Experts of a small language model.
Size: 10 layers, width 128, vocabulary 8192, 17.2M parameters.
Experts: 192 experts in each of 9 layers, 6 picks a token.
Training: 380M tokens, 4897 steps.
Below are experts of layer 4 (counted from 0) of a mixture-of-experts language model. Rows are named router (the router's row for the expert), up (a neuron's input weights, with its number), down (a neuron's output weights, with its number) and show model dimensions 0-127. Each number is 500 + 40 x the weight over its row's rms, rounded and kept within 0 to 999. Numbers have three digits each.
After each expert's rows: "mostly gets" lists some tokens that are sent to it at least half of the time; "comes before" lists some tokens at least twice as common just after its tokens as in all text. This comes from a sample of Wikipedia text that the model never trained on. Tokens count by the router's weight.

# expert 124
router:510487425506540556479483507504440476479479451499471473459512541479554498424471498489521469473566490435504480447516488454537500457499438555539477452542528564499498561584491453566473512430571479492462524508457449469520487428565535521470501521524520489471590507547550578538557469461581453510422467444538499575547496500478552566524489531504521500562495569501530485488479488427534506515516
up0:466491498539518432495503539531446493527498517412524465497506470495497579473528417540516413537449422511468508481528516483496500492563523459480541494462442542490480491505480480503490521463397454483508528531528562567526515487542460473454530495478492455527552467487507492535487437528540458502502439457510407515437539551444520541567533560485496488405463435386497463469543546526512512551480
down0:479515532477456472474458517470447488550520543445542471425507500469503475450539446494506468481554451473484412486499509497499499568468468480501410546501478558509467477482532575515487446541467473498493589426563526539563531503512491525430450508522494510515512488518525469468534491376538534488491444444485481582470493533487434537417526503469557477534557488520455535434454521490524484567575
mostly gets: " from", " through", " over", " between", " about", " against"
comes before: " the", " a", " his", " their", " its", " an"

# expert 68
router:487558503540548506544414471441413491521440453601513432507478579527467532501518419519520428472543466532483529517536456533487509463477477478553469475488478463499550513528468437510495561525518494515455488459484498556483453461537503480574560468480432478503561416522475482475458487525514540472548497519498421503492577498483507451468461408432554463515460464455529445518539490509463460482493
up0:514579497452590517492522554475452527515471426422458499501532512504503534470502517474524446505575571489484489539502521508483519526522578560526441458521446497544572522494502423557483506504493487472406471457470409536484538501499498489474460543525546476505540444501494535543545473488486480554558537483510506520465450431529574432463513470551551591413468504522471459496530483548468534449495
down0:502545528558534487439413479506462488485501482578534435492465493541474513494453522491549522536467485488519573536513564494518480534516533422476499533537516573480460495431413592532531466535454514511455538422558467522492451466511520516479515478456484443454499440521504487496462491526479541503527438531474459475594463540450455570524535489469497432534515550538528604468450456487447464493471
mostly gets: ").", "\".", ".\"", " ==", " ===", "\")"
comes before: "\n", " The", " In", " He", " It", " This"

# expert 173
router:525474434519552547498490537503399454465485458505513536478411502462470475435463417493529447499537544565465475474486470455553528445468419530461505517444464510506478558502525486522447477445529500513523517497489504500461544503485496469514489498522556537488565527521583466513591497473540430446429485429561528481518499503449548546564456518512514531542495598574541515537523525471507490563466
up0:529488524491558487550473580522530508487467491473574454537473467482568453486460549513524480501491465466506492496527506472458501586497519532446581453504441475500508512507465548560593542439475542452511499480497505431468423469479509503498496399530397479440562462429415426499467549494496514540461556475512536524526522460464457501474482540496454548481407462503503484508543501513472543528544
down0:452537544509492521411505462494447528481512457465517560511521608488460503522431502510463482531503514522503480492537487462605499505454494484487504508490517434469515558496492487542482529543497434541534526463503504523552511568422399421442419574583518570520522501490523503496505477531484505454556484458494501570512526472519520478468551469562485446502473486494546462573568560513530583485483
mostly gets: " by", " into", " to", " for", " against", " of"
comes before: " the", " a", " his", " be", " their", " an"

# expert 157
router:501458492432425515500512477450452470460520536483469483532444468485492532460483461451514459480471499484540433498532531533541571512575525570560462423553503482470421520491479495496481507507438492510495522550529516616544426487529463540460493527552443504457570487565530511525465513448508533548517456471441455469414509508457527502489417511536482488459520561470462437476526467585542513476460
up0:468550512535575527468466515486441484481498484547433547510436455473479535450512468521470506549476495462573423531549475491487463500531435484527517480533454510485547464535486511540521514551436426536474588509464432465444549450474540531490430487544549542466482493470489484456483536571476522435485556568530525512479499500532482544547463478438549447492511404490459567481496464494440546465426
down0:523552430480499499506482513485514498407480488527454489506515531500540443537543534464521522531478471518544476532563557451532440452445492493494510528568476581560507411427433490382521489452540473495472524456441584470491550495520469499472525455500520494481491455414465544451508454598541506434509519538539425542514526467493533509425508479475496532484519485514562505547462460480474526488538
mostly gets: " used", " led", " announced", " support", " moved", " joined"
comes before: " to", " by", " in", " for", " with", " as"

# expert 103
router:450499537549537499530532560541471473504438429468507439444498439526547484467542481482477557465432559457504523555443461475478501411481477540477381456550558485512456525562479455484474438491481572523528488461469469539503551509497545506452579465471457540490563540507498524550458472584453535459522443472455541478503524476537500513507552477546522542455485527498426461498486481464444461508485
up0:456518559477507437503480506519482458547427422458477503492524428557459472487468466449512471542459472556502469476476487451515508564554402465516516523534623464532547486488442439438483482464498520531494520489490487493493540512532535421551525509479507465525503590498550525477501432568490461484469462398539449501432486504537491497495567414466528457471476516516500511570468534498557501482508
down0:541567512440448478480494479478543503562534511551462527465484514492497527569496514567516479476493493457419496524409487529556555529481577428530561484538479501489499462488509479539498508502478590535537531494550491540551484497470460560489496483493529536561486516496497521448538503531561484483476535604537481511605451537504507571497401508539451479520547512585561454470468563440493513482537
mostly gets: "|---|", " |", "|---|---|---|", " consists", ";"
comes before: " ", "\n", " —", " +", " L", " W"

# expert 9
router:489479475465499553476541510497461461489486503456476498545472483487441448508484524470489473454524430566537428456509488562495508423479553523551443466527467437511484534459481438428477535413492518533433471499565440500526476491546467537501505587522444475448506518495553505540548408442553495474512538467529437463441495553454546499524475504453485512478508504614474538445470477478569504447537
up16:454549544439504526496508522468442504491500462478479575545480513466531437485541495469535542454560472462574581520476520512483508470469464519541554552535516489462468454446572488436488443511508536563492496442476509439544411473525503528554503577529507503537498536552519433504473501560427448521500526488488455524493522512390559499471448477495453536553552440492565500478431486476550514537553
down16:512537498555512520581459463556533495510489483533507570558496513512487568532504491582510560474536482438514542492507435468478423497497504527513492510456530469464446562462534520443542490443568502518450540527540457363441489540505493526476458496515515431562613512547442454530496505499531473564485466516511451432481533492449516460483487471503464547536496536523518527542457441445509458454481
mostly gets: " wrote", " took", " began", " worked", " remained", " lived"
comes before: " the", " a", " in", " to", " his", " as"

# expert 10
router:476454566517405521438534485466441445480524459483445464501491559484494517495520523482507466480491538510445486545488419411512486430482493533447446508532528567512472434500547484453512421546443450545563440522458530574441487552468430499463496482434442490527470511469473494416508554448479508538494565468435475494508555475528462541545509550495564471472493471507551510465517480482465472451494
up0:462456533494548549459533536466479509515493552441429561518478514483549446476506551553513469454540536509437534538540519507487452509520537441487458484524479539464472490474559411458514467517471491523437502539462590445469516525519502543555610482448444477491496447522486445479519503532489557466415432536489502486461539528549472502551619460487444503506548540491486501512496414509446498498538
down0:547489474498513456529530526533448499480540481509517418436512411531558462487547493501559461525431484550460470454505426499465512466467531489441508495553493545522446453423514448454526523474522529576527457440505525451526582482557552432497451440500568502535483520452493452531507492536488536542493450536523458526518464449555534507484483508537566505541539472492446497434514556423442461453542
mostly gets: " Cup", " Championship", " Stadium", " League", " tournament", " Award"
comes before: ",", " of", ".", " (", " in", " for"

# expert 80
router:445419481480478438506477488540464498464546474531442489523536524485552463414490485490486593500573522497487522476555460514475546474492452456415447463457498547493555480535535567571562514543492434481458521484549510520535573478453502487499552458462554511542450568522481525506569542443494499450538462544539537559526456465531504562496514483426492490475566500463444499479497517440467460483563
up0:457468466450546464465508541406569482525539461507487552515401492505496523457462565501497524461494500492579589481550527533515490496469514530494487519533534450488510536535497441522476522513505527451489571544559514466476513448492413473530559501526495446443571536422488515509500525446540532507541532511584566542424505446526520530474507487467458573525467528459496496525432530434521584473501
down0:464479439465407473532427421442500493525515479568506483476464558480533497552470518504483470533460562544461507467519512493457491472535466473568511498527478464475432457504525402503495519460513531500514486479495438550470504465440472525501454479550545421409424505577462513573454444482525484507552462436450494495506451508483493569471488517462514481538425439508525525493605505475537509518534
mostly gets: "ologist", "ensis", "oid", " Animali", "idae", " acid"
comes before: ",", "s", " (", " de", "y", "e"

# expert 42
router:442460438455497495505521374432489421513512542578482503429559523464490477449494554483494486453575542535471470566517488422554518548511565428459519494497491492456600522503511515411465469538480492497506511526528461564507506518506546556462491500526488523461502421506492561505423524470533503508445445542517519490545559506495497500457458535548559464509449573513483537474518495487487509523460
up8:497488481552478534542424479531521484504497562531526499515544475544483456483463549531493507552537595493464546522508483548480491570504516540501493488526532557485585511435498481541572485509541493509481580521554500532500510590551546553503595433465485500476475522466525472577500543432463504536491486439542415537580577562495501437495451488503545504576497476500503483523523550490518480551571
down8:482454504551474514522479495461459443475462532475532458433431575415472460464555514529481576486462494462517557463509448465498479523490483498478474544446544499500450451528500547479479470535506525543536458448545497503538512499534433542540415504441445469515433550475451566434528437463493502424487521499519507498476471507462490508491568474456453404469515489508543448402524520555463439545483
mostly gets: " May", " June", " November", " August", " July", " March"
comes before: " ", " of", ":", " in", "ing", " by"

# expert 22
router:496496477522511534448476547481518563491498432529497532534522466484567560459476587485470490542482498463517518462545528603558498563477539484550527494526469474532501518462496466517536457511587470512540436534423425453527530422491555485452473547467483497512476427506480406556493501560508465490500541468506460498397539515499506540447531474498474462536511437458471504501542402474532484490573
up0:509545546512499455475465464527407509439532450552522492571520511568519401529492535539544524511485535501527573476468428556488470506449446466511446480489482510464498476501494510570483502528517466517490529508476388503507497534513550476488513532521462477508515486516497567485520523423528476491466478424522530431502492485580521501481594417491439537423472567559472481506500525571538517437434
down0:474466526516514442512473410495404513479548453481497459440487460464408553446472549533465460546465460494544537510456476442503505530454517502504472469585517539433536543486560496519455469505581470545540568434539566454503461503454483493531502427522470509432497511403464491397531508485540507427516510489468475451503486471501453559432525498498514510451469489482523452472496518495518497461541
mostly gets: " show", "See", " some", " master", " find", " shows"
comes before: "|", "\n", "-", "|---|---|---|", "|---|---|", "|---|"

# expert 41
router:457492451466511426471501528458455518450544516532495499463465519497428550518523536472569525510493577562497468498476487463544505472460553554535542568452592446546453497529522467479423561527519513507557516496485481601568536500493505464488524482465456497525470476547459488474474554477413512510521519488496479457570478459519453574554498552590524551529409525453501472479488514543530477542451
up8:480455518499544456494499520455456484494536464451574438483357505477454507488464551589496520440518528507523553545588514493473551540502485496538481525448505541488460468453509511544526522497506457544511551475492467517465550511459489601506487528557526598470464486438461512523479514520428497424481555487503511440527454570501544560532561475509507566481489456508510498531538522524526458513575
down8:566503486530510457567543453565460417482562508485433537495492436498463491482511447512475461523558513438517521509526461491448503446505498488490494464540540520519454478480502513465475459485442441486467503514498456489533495527470467477448465409532527470432451547497502495459460463439445502407561537422508521606567513430571543456512510462462503525480488498473472540495516540458537407558520
mostly gets: "der", " club", " Green", " Team", " political", " Gold"
comes before: " |", " of", "s", " States", ":", " medal"

# expert 130
router:541493548467491501475450462500518451513516435542494499509478463435514529419488411485496498477524438489480421525487500519545507530533511540494418469496556453469520480461489455484500478493559561522480502511510472490524473497550564523481517546464487481551547473437467475493564543474624538565446457455433538507466545499503502550473419513530580505572473528506481424428503462513535582439488
up0:582479476464546502503521490527599533515455516517423412526529437404487505431543423503519554489419519440530526567547518544530538483455511432487511549543487549477539454493490507464528531481531491503473524420452454438536499502491436538530502491525522474492531481553545511466570529518500528497422423462477485538477486554455488496545457459526512494511438510465529506457483521509458586502458
down0:586516451479431517496565487488493527498473476469463431561476508456538553541465468469538483510515459476506497477534494542461531459460527414512533407563517480498511465528451471509485494518497499464436500514595506441567528441557462477555517524555532514406531528479450482557545526449530486584492554482520464505461508405527536547503504546462524507482529513561513536451518515403532505446492
mostly gets: " used", " won", " played", " made", " took", " served"
comes before: " in", " to", " the", " by", " a", " on"

# expert 106
router:519536496474491491469524398476509546440472591574522577510473495441479477463488565519521471490471471476541452533513507572499462491492537549473465541503525522489475455472543497519483477485489525464472499504456481556484484533576504508462492543567484541409614527468484468560502492507531454498435537463549532514500438481450540563482494493387537510512466483567432511430528466465518530547436
up0:497398536505484660469476581497517522502462502506515537505575470449568495445528508539437536520523426477503478488528498548502546441496504522472530541480536444467480492564553550524455496532473417426474482481488521465506463506517502499557547485550521546539518451583523467490486525502502475527486479486522504515411532495456463504491535428516470561524479513534539566468448462484556562493465
down0:485545516433465493525533536473464489518426560424448481456515449555496567469530524435507544492532533505504495479569498589476488473513537501567529560455480531534474433553437480480458531462465531422500508505580521527428475424555484498473467601504492456440502468475534494450505481477536542485404499455538489505506551562461426503518512527498534463488577472498522548486517491446540498475497
mostly gets: " households", " provide", " involved", " currently", " raised", " used"
comes before: " a", " the", " in", " an", " to", " with"

# expert 32
router:587503533514484539475470519477493445460469465496533486526496516471427562496516515474478501483485543534497475561560564456465446513562516544517574515472565435580486549450457504541543436542553507494548440491525548468506464512590449535536446555462464463482459505558556485562519549480451475574502523482471457481462553508519552525552536549473522495475528462454474457492541509507559528576435
up7:455482546461486422495543437492459475441474511471509463541530512519544564573526455457509496489534521528524520476529555566518495546481501600448533471467424447588516579552545535585505517472529503504577475463464536467490546473487470459573461536491471524483526535503505455523516534463512502542493564536479472502484473529571583545485556522450513459467531489561603551504515517521517539482517
down7:544507487449499470497518476452564495490504546534467537445461516565448443574549493475525480468445563454528527510578446523461504522529534511429478472442487555493560474514438534543500527537440560434515485501559487481557456493520522496541549582549537530577493556474558485467486530544471554522570495478541523532520449551481506547438527532537469500517570537524513466471467558485514488523603
mostly gets: " time", " game", " games", " match", " season", " team"
comes before: ",", ".", " in", " of", " for", " with"

# expert 123
router:512459562538503554450568535476511442462465536501409421500456474539501564568500531534519475461486458509504523436427475456591450568453514519548431487464498486515374487549515464436448546516553479482467506489477523470478538493551519506489498542567520501473522511538594526508491501486533500510495537430506512463522451478488533503521518516538548568520506433492520485484437472478541462546429
up0:489471504460465459526537538499552461453487481521535495426472495525544450469507560531452472526493494508465544442530432449506478481485481451568493509518585489482574481408507496486567461575554515547495530516491551515491490458529498560526535491511562443471554457422473541451519503513511477477516514486462569608454523542555522464499547555538469552536556523476526452547417435459450500533518
down0:441508464483464421515520424452512533494527566525546469569492447435523463541526505518466507499463443485481453548469581471460555507506434506487461503458518489520520505509564535447506497545439527507517451483509532475463464503445522526494497523480447529455433517477510480462508438533510537473534542484547556484520481527505547428424526481547598418465470460381421469502550562524475520508490
mostly gets: " after", " during", " following", " After", "|---|", "After"
comes before: " the", " a", " his", " station", " this", " their"

# expert 187
router:523489541530513559452548489446563458495522503435518469497611536481469548494529537512425457483436538492552530485515528472554452567444527467456509469415565506447489509499497470524474516548469457484466516452529565527448543462439560515477575463534480472503485548462532561501431538492498463535547490481512566518473469503546601519463513545531517446497479485490492413511481486464507549424466
up0:493476520499544431506568534545516465462509520550493497463516505501502573414483463539513422529501527406452453499587482541534521579526462507489512528509540531494556466468492499461517531537493609468456521526481538472503462477504568500535468490417496529530536534529496503519515583462530501497564445444498465517488541527465474475524413534517560489460442548373492523514531521507440530540487
down0:566537536460507522434440560471524509511508497521496515518462511508451522602516549525491494521541422540528472469538444542481543522527512548443479493584495530438551497537495457530549533533427560479505548561541469497437564422580508458486490557546528516481453505522493512564428494483543510485497478529469457573488435458521542546432439559524494556503489459529500505556491542536477484498434
mostly gets: " role", " version", " this", " term", " same", " sound"
comes before: " of", "s", " was", " is", " to", " year"

# expert 27
router:496553565469419540474505444439500470485520458481542458484446542466509562452546509471448479477465561512474531522582531405511486407522504577499470486473491482495469441533528455455488469501443441511525475540477466475497549515501497509471452593480472558550468517488509462539497542491529528525596535470432503516486566443584575573538475478469524484526542492518495504544558468502475502496440
up0:514488466443536483453523573569422503466521547512528442550444485512504476480505524578489517490486564501433527516540614461561523464549513556478491524465456491551504504456515455479484576452461501487475410498448426484539499519544497537545525488511476462517476471471519486494422469508586512477536556508510462503549587555547562533505493439498529568466555543452484491531506448493518567495508
down0:485413515496534458439518567471422485412456452485535458444483460480507517454519516540491491513557586499464560449557568477458474512532467488512535512432464506495495431468510499443488418537445483472505480488465547491504590486535460561462443444440480473546431513466537494467504520560480536490519511465460519485543598495494453523523519464430552511454486532432475531522503504494446459504458
mostly gets: " role", " regular", " special", " major", " Secretary", " standard"
comes before: "s", " of", ".", ",", " in", " for"

# expert 125
router:450496580504451460490521533526487433445436545520450464450492575562561506502530526446490505504515489523491472478537514444466494490446564541478480473469475573473472491545508473426468480489436504536520467496406533466488549545478519460502468559470569512499473562516524486499581513548449546498566559431443467504501549594508501556569533566472483488463493470521517542484478552486534450547444
up0:489509493469508434497518460521489502506529472461444477512545538463504521485537475493530485416438412470450511506528501460488511461514446481466485487464490596549511491550505487549525503560412492490499494500483475515473549498502464572454563554436533529536538517528601467477528537504455486485532525444500556476466497494527539527528589509477554540567487482541447480492681518488513520541467
down0:555467465495550532541493540508483444536563462429574543503511524563580475535475399472517443527536495528494425454546491490448453495439494512542483478480472522477527576525520558540527450428451525525539513515464477468499481451464557461495504545497540524492529483459551534505438567441495602494445482487493553528502416540468493447528531475456455535505519478510502489516503493539465574524582
mostly gets: " Force", "yard", "field", "board", " Bull", " playoff"
comes before: " |", ")", " (", " season", ";", "–"

# expert 86
router:464522471502418519493540558549483541417588541500524530530525485476479455535580525508487460479530515450468548495501560557494445440462527483473538488508429449485503478535513488490474520491516499572479493483494536485537529594448496549476558452442531461522457448448569488532453492451517460469423487524456455572571548557504454480560545493462568479437536498467505513541483448480540535450477
up0:483458552487492506468512530613591547549482449451554557549488518453430541542547557520490495567539457521484528437450550569531485485488551492499552537520362486534496555500524523498500523461543505521476506498488483477502490507472491529505464472551537506477502466492528559519559476506463450501476527468527497526532504459438507466525507570472501528384479495532478566557549450485558498478580
down0:405508492543461469569498508507453459479585522491530522503471517483524483422566412510442620475423560536532544539523515465480430512494540522453543483445563464450537430547502497470419531535505494541481488489498536473515535556428501445502487515516506521478437512452469492465424492483512454470461508560491531485446534533515459475492584481513483428519527538471493489487478517475496528474427
mostly gets: "Sullivan", " Williams", " Wright", " Beach", " Yes", " Holmes"
comes before: ",", " (", " |", " was", "'", " is"

# expert 128
router:457533555512495436515560423458484508449462536492439462478498552568549466512538498525435574546533438547503510468520550441446497517485535482486473426563486528449561518496548568470464538447526442525486447500429491466552537495467555467470481493480573571526452548485442529528450510552501505506471486522534494544528499507444515581518482546481519532541581552446516517512545429473540495503472
up0:560486552485484497515514458517519496517495489475486535567511448573482571548537433389506483487551587551509598421485443505509490565571541489510476499523450478504484457537527492575457462508564494515484504463495475458550508519414502495501527497523540540518532497509519517542527438502505501489515472597470500500509552519532488538538567422577546516534527477559489480539566558508520448562520
down0:515536498562477392543541543464482552511524500538490465462530482346528438481483500547445546540532532553504497496440489563505518452486481407496479501541538526450538514501440469481536430472519510503471508528552472522547448477516492486467461495494489525536429465464522526491548454537470489543490479508560515549455556549493438489555505503476414488525569508460416518516513503409500492520467
mostly gets: "mann", " light", "sburg", "stein", " forward", " Cambridge"
comes before: ",", " (", "'", " and", "e", ";"

# expert 176
router:520430537532557468528484444465421523520422547564512499471504511520503519508523508474507429452458445435506498560538474551552551517490450520481519563445537474505433407571507507498490448523475541444503502494476491554554457478470498451540571432488544514461575546467490465482582465535518478428510496532481505478421474472518573450513489441488572517484456447484484552494517460510525479536460
up0:509494576418513512569485548501499515459494472469534553467458556461520564492456498529418457419489440433524472542575485495462497465463480495485538524558489457479544534482550461512560505496502541497517548497510459467469496563446507517563554447506528457493543470536517412482418472496493545455396487487495526520444462442570487481527445485475530456524532555428519573497537502460518539472500
down0:558522502598558471466547504601556490548533456479514481474599569486524455500534508491519507510502426579510540505543533477436561513467495534557505517486514512547475575499467454559472501495519471494499408476498461533456495520518615462444462490534458535447518505568463536528525491428540495472592520489513482514471425449466490516506545484486515495563486497490469534475533459529553517504461
mostly gets: "==", "===", " ==", " ===", "====", "---|---|---|---|"
comes before: "\n", "==", "The", "===", "In", "-"

# expert 23
router:566431446489528592480454520522454437485463429541513522461456484536494435465487469468530500513543542488485527484487461495561522469452481484498425516478466559465517527546546467464478418429570483481493557520424461493428513537552515547501480560527504527491564517542498531530520455473527390519445458517504530466475450507507538513506543459442501448572469553532531420486500485467469456533537
up0:497509423524457480476523485530493481499466495512480480508500518522476503583461485530510511508489462533489519493519553519556464489521454462448576519549564468459480579466583523499556503548523556595583487477508475527448469542494471515532482466606469510421449472493549454516500498468464557528501439531490411426419532572484490546446505525514481483488449510506531489561454444500452554436537
down0:541465557458497571530635445540598546498481457537523564480528510546500486512537489532468525455505488451519434519499461544545446496493530445505486494524515549457512510473546555445515484507451479577549522526479488501527520545543528468501512585519537496478504569475551477507557482537538520492478458430533411436534469530558523473431490493491451429466517526525510491493410548452478533530498
mostly gets: " as", " from", " with", " at", " became", " by"
comes before: " the", " a", " an", " his", " well", " its"

# expert 134
router:412486517532515533479521502585452555472468540598506496565512518545448502485441512550574548453479586538599429571453503490484498455519515525531512500516525566525482541538454556569439465504469457518567518446441561482481521486516432448494513413511444460464530482509489498530518500500536534475531552502457491493498504472522505522490507509571541487509539532531508522486435516532574550489452
up0:471450476441565492487514549466499481479485539533467536535541529429515414470505598556499486473532524504433472503475467503496435403559545590483484561563478528531514464518493530508424537535509510482496492506520427472475504516484449506472488448549548407531524511546441529438490570536536465522468524484498534584514542535471593521543539435528453480502495494493535508557521501516514542555463
down0:426561465515484491501527514476511451497463559562467448497449505445516490493545489464485497517513487432515454489412524498477526575510519537473550511531529512485478558459553528567361481451527468578532480543576477445528464531527460553472492466532489555551584472491499423453493446493549467472517594463460457549517473504505517506485423537513501431500502532427517527533528514482524488489495
mostly gets: "hall", "www", " helped", " sold", " seats", " voted"
comes before: " ", "\n", " $", "-", " Star", " +"

# expert 71
router:570448423540507555484460441529474471485489497542553528469527478523507522460490554477519503477468518496560518555521428585530538400579523539453551487459525568476514452446476494501541439484524472482522512521461515482595516442530518436483578462549581501482515539525554439502429581474489518461464532553501478510514488490502463515519524431452483524432455469543530540529536534472490481502456
up0:506540517490533480550474499496468511532459590556534579444543514534514529480456513533440564448557518515521520563484442515547532461518512503533507512410515527387496496491508535457472441589528553454501487545516428505493509519585513488510559488500555504491550449465492500517455532523468518572448485495504521569460532512455497489480494407528492505539478492493572477514489621554512502559475
down0:465493504539483556518497500498567508470478476502526560497537519461588505606496491515497455504495507465486575479510435445483447462463515478490479446551480516513516553491487506499537426479554488486498499593583465561472501462461509448544447461504500509451481472439466502555536424424455458449556458515493474437445560551484466444524550505477607476543536542519468557530513500556522517550488
mostly gets: " many", " most", " small", "ive", " ===", " several"
comes before: "\n", " of", "d", " known", " years", " oil"

# expert 81
router:437469493481506455483526459458481459467442516494488497466557529488469489446508500463470544509491481450440487508529536420554422528558487429482536550434496495539463553453532527442536531518575479559492510488531490517529500518471564465505472526534586503546455465504488445535466464539476513466519506540509527452545498509440468582457530590468456491522398535451513528429472520452462448502402
up0:445534500501479455521507483537469534502548509531513555491522489468562479493485514439434512506446486503493485486395561479553483509437537555544508500481491520502584510500582485548491514576489453455457490567565492461515523505461488509470501573429501451469535508488403471438502566514558431550533574556423504466579466458517451495545515460457461548534493532487483558526446503457536485527523
down0:506467487417498460554435592519515505551522541495533437516481538536460525504522549420499480528448495489458509473474559487518525530506535459454444494401491506513510457527475469484595525469538532550553527533560522487495497467444539493532508500472527476602496493558515573547433535594446521496447448446536539550486521512496454548489459521504542508462513511528537477533463400490471542475450
mostly gets: "–", " November", " March", " December", " July", " January"
comes before: "1", "2", " ", "0", "3", "6"

# expert 140
router:482497526512565497518480525517472539546452500439564536507472563514496514486538461572498452459441553486543450512494443494500469472560556491498433496510461529494531547459528419463519516528584515465546513484551454496465484446533523484530494420448518459508467572471474446520523468432461550534444519527569496472427450516550474551491563516564453426547482469453422473477450558516502499546453
up0:445466465498536538552501459522505563519474494453485487478513521513554522507461539538472554439501449517452505443476463477505527557511464483508492453378486496527522441517514448537478545610538539553588494543557506473431540484473568514501523486516499577464518458476542439577462516585484530446459432402510505526424512483509457461503459513503488480510472469516518429499510455539517515529459
down0:491498481517538540473464461520505531482504447515470487469427511499477545493524435450529449545428497521494446558405550491517526406443467507555467475525467536477411487488493472516478534414506464496509489559511472532541468509474513470459476529482446490479548534431499545420498437508538529549449485447496413418509559512492463557514544523557518534503595558472540499542527515465424506495543
mostly gets: " (", "(", " *", "^{(", " •", " (−"
comes before: "1", " •", "2", " Country", " Born", " Coordinates"

# expert 6
router:494575450550501561521487453502437518532454531542452436471538556475415510506452468499520554503527500518585478568509466430449533427475533477501418523558547548469466528500476540470472399477481482507505476458445538554536527531525462482479525528436521495494515513563494572518467510521472529435580451378486522484507537493516494543517546543459538512459552528493503471482497495479505478563478
up24:502531508541462512546411516428508463493530476472505507515570522512519530503410504450416522534473420546576516511531553411459442545485467538499493475509525514525495558486537526536497604495494485608493463483466517511435493533490586514461452529500475562532517485523487527554498575488543499467488492434562416466514498555497527504511511564488532574506498529508582507464553525497498511512459
down24:525516484500540508523570500491500446435482564468455508435488500492430460478481434513563573516531509519532511536478432462453480551508523404470558454543518485524520498557525427567468527493490482469557439471564482464486477455494562493456535485541493515509568581555594561478447468421496474528494531437538481530501439517484527514497540558519484493447519486538480433468519491449563464466478
mostly gets: " |", ";", " could", " Detroit", " either", " /"
comes before: " ", "\n", " W", " A", " L", " —"

# expert 166
router:528512499547511513592411455460426446534484431565472432478470510507497509533524470501554447460505473448465509530511435520435509423480533464447481556525567477555578516505478525478477565567495510522483564575387546526453459536461452484561530480466518488500516493502486541473505466547517479507532476543460463477528548474479507482465428486426533442506508507449558491508508526476466450485538
up0:487488479548495503394509522524518481432540425543499445499534491510535521526550499452512508501464512407536444370522544537495521501475491485524548427523536532511477450473483583562534494518488561443536510492538439514465485518506492548488542479436529473440468418438530473505460474510575513538534476493553471578514576505486495463469473530519514470484443530554468512503473433561577489506515
down0:484518505483530433489527547465523454557457476542457536547475497547501459497418522496517544495571438588483568549513505489481480506495524542431483497436515435474558515513554531501499488443419451473544464543517500593465489451486563521543487474512458530549454509501504441565543501496562447517486496590448487524554515481521488458501537546533459486490480540403411528530531436507471503455515
mostly gets: ").", "\".", ".\"", " but", "!\"", "."
comes before: "\n", " The", " In", " He", " It", " This"

# expert 165
router:484513523536552494469421546465497509549414536564542526480492456490572471500549564475530450473554471483556475497532453498550501547578522487510541520486514451419479425534494446495448522548484556463565560440536466546538440473458464466542502457466543471478526560450498436522511499492500506467555497552472550514508468539506590435516524519523494529486444532522438508528502470422547568520501
up0:535526529488489498507449468540498534486519468483506495447503493549488509456473445500516502464564517491549476483447501456617489544502576574526533483512490532455546392539487545457479561479555458505546473518495501501608466578536577530533522513534524548502500515466448473548527522516496470470485593540513460513434525497525481470556547558539505505465456472384427496515479524523524568472473
down0:471502482448527496532469584489527494490539500513470539488490546528499499487473472518518466483513492547473508551491494504462470552526581518545485532504498525453470473571482506556509537504460459505634446429622541554509513496482454480403488520499570462497497524427433551547550575466469532509505552483484502532524567567556571468503494512473485526520568492575487513553505481484494525452422
mostly gets: "=", " Length", "See", "History", " Born", "inomial"
comes before: "==", "=", "The", "===", "In", "\n"